Below are experts of layer 6 (counted from 0) of a mixture-of-experts language model. Rows are named router (the router's row for the expert) and show model dimensions 280-319. Each number is 500 + 40 x the weight over its row's rms, rounded and kept within 0 to 999. Numbers have three digits each.
After each expert's rows: "comes before" lists some tokens at least twice as common just after its tokens as in all text. This comes from a sample of Wikipedia text that the model never trained on. Tokens count by the router's weight.

# expert 235
router:499515439562485515458524443455500538420526499573527473517531504500528555492407480513428495524496466525543440518454467545
comes before: "0", "%", "5", " million", " years", "6"

# expert 9
router:428468528459502463492556473511439535525490550538516501492564561451517470513495544503439541541491508509472502432542515490
comes before: ",", " |", ".", "ian", " and", "ia"

# expert 219
router:496521446462532494518545487531553547462541529554514533511432493506541497481496499564524431531538513570479459476522562513
comes before: "1", "0", "2", "3", "4", "5"

# expert 59
router:487485535441546470517480503506436527492585425532558547464516436573378518464492546550502536501537505550509472574537563525
comes before: "1", "2", "3", "5", "4", "8"

# expert 230
router:515477517494530498461524540485460535518534488593504461535440584557531425459521453440462521495447517468464492554474523431
comes before: "|", "-", "\n", "   ", "|---|---|", "    "

# expert 228
router:489496491512484498420533562493532513490514517513441454495454474443427510560576471527505506441517536515506485609527446558
comes before: " ", "\n", " %", " Votes", " W", " Pts"

# expert 114
router:566555494487484474514512551456467491533465523472502473516416589480432484453440479540537497504425547537467487456448483473
comes before: " the", " a", " of", " and", " in", " with"

# expert 207
router:489514479469530524565485472446595526514486564506514509470518436551501558537555571512427521513524485469557431478486495486
comes before: "1", "2", "born", "S", "P", "M"

# expert 193
router:510521468523445449501456564454471520509525506509528423436501530564444549482566496545496555493511515480501523460507534522
comes before: " ", " \"", " USA", " Candidate", " MF", " DF"

# expert 117
router:458503525536545542455451517531492532481622548469477515469465510489420490442491535570502591462529498534518616512500454553
comes before: " by", " in", " as", " to", " for", " on"

# expert 32
router:523461478413527502494448463543434542523482494487527481494481566494486512509532544494524551562568475502534561460575507577
comes before: " the", " a", " an", " his", " not", " no"

# expert 124
router:478507477507561440478441466528513495496472548455543480509566487474541511523538471564452479475487501544525458480494492557
comes before: " be", " have", " the", " not", " been", " make"

# expert 134
router:540480495481500476446498543571468528502490542450493428555488541449500499495509499538501499522482424487510577473459506492
comes before: " the", " \"", " that", " a", " his", " it"

# expert 180
router:473534467508465522442457522595471415564525505434529486462514429569539516488552509453445447465434508389479472489487476518
comes before: " ", " he", " and", " which", " a", " the"

# expert 35
router:483448488452494492505452552562532422520549437431611470585469512477511452571555565516543523517455517488479491494569490487
comes before: " was", " a", " the", " also", " born", " played"

# expert 175
router:553470591512438504522475574596479476546519536446589529484498516541478467465543508522481497505574464474515528509492507472
comes before: "-", "\n", "|", "=", "==", "Population"

# expert 208
router:496457491488524499491521481530521525495480497531435520500514527457503481469473432501482597456568534541522524474418505510
comes before: "°", ".", "′", "″", "0", "8"

# expert 19
router:556489439546503503497469496462448561562497508466463516536501505561578469528509481440517514470536442478481464431471545489
comes before: "\n", "S", " The", "ft", " In", " He"

# expert 95
router:492543454509489508498512549490426495474520507499513497494464486532530469617499507546465457530476527564459525490609467495
comes before: "|", " the", " ", "|---|---|---|---|---|---|", "|---|---|---|---", "|---|---|---|---|---|"

# expert 106
router:509468526504480508483555493532446455489466458515491497483490482487535510456511456506440516489450424477462455582452487535
comes before: " |", ")", "–", "-", "0", "4"

# expert 46
router:519495427501488503487487483478432532545472471476472478514567542474482431522476579480516515495520498495453489520533535455
comes before: ",", " de", " (", "z", "o", " la"

# expert 108
router:499441463481557445528568543438491511523497467519451429460550429448513473523511518508515452524508465501582503447536498500
comes before: " ", "iving", "uke", "loy", "ink", "GB"

# expert 116
router:488492500469501540493485517477516487513438491514489454474495457473528527519502547467470525523565479446536480442434539514
comes before: "9", "0", "1", "8", "2", "7"

# expert 221
router:561458472541524510447462442464539543487640445452411472493491574530488592500424506473489511468483508466472500551503499484
comes before: " ", " -", " \"", " The", " •", " Number"

# expert 216
router:569500521455485480504515540485364560518554405559422495455451553507551507521530443579497557510529557484481518518475479496
comes before: " the", " (", ")", " north", "^{", " a"

# expert 190
router:534409559523496496505512548491510521459427481472547465461465446507514483508451480554496504496535493502484532535494531514
comes before: "0", "9", "5", "3", "4", "6"

# expert 11
router:568524458468485493499523513532480530458477553528494547479484530480520548469482511499521518452594467447493468473387531508
comes before: "1", " ", "\n", "2", "N", " ISBN"

# expert 4
router:488533535414454429440493519529378491478462461508460538529496530447537503467555501499393542479561489502493504457469517460
comes before: " the", " New", " a", " his", " K", " South"

# expert 21
router:493503526550490536488519467550560554541468584538499522480517523560509443515510469500453594456533520520491530568452531567
comes before: ")", "–", " |", ";", "),", " ("

# expert 203
router:415538441549458527471465495505391452533421516461497491525489498501597410504523517513507575485474490575485515447523496529
comes before: " ", " the", " club", " H", " B", " A"

# expert 212
router:480494450483543513522545483458533524493499493532499528573530463481504503514490516475501574472453538500463494479485539484
comes before: "1", "2", "born", "3", "CE", "N"

# expert 161
router:506504557539413528493514511544456396482547531446490471448550481551554538535482548518523504490460516554502451514574502497
comes before: ",", " season", ".", "'", " and", "s"

# expert 231
router:429494611515490514493459498528472522503504605507529527455572526490575468533529518518437451513499491489535492428509469541
comes before: ",", ".", " and", ")", " to", "),"

# expert 0
router:482498533543502496499425529467543507502498503515522498485502607584467557466544570515444484510448489484501481578511496525
comes before: "1", "2", "3", " |", "4", "5"

# expert 38
router:510528447511531540583454517455469547466497447436556497580468540456499494512583562531514513488541529485500497526511481536
comes before: " a", " used", " the", " not", " known", " an"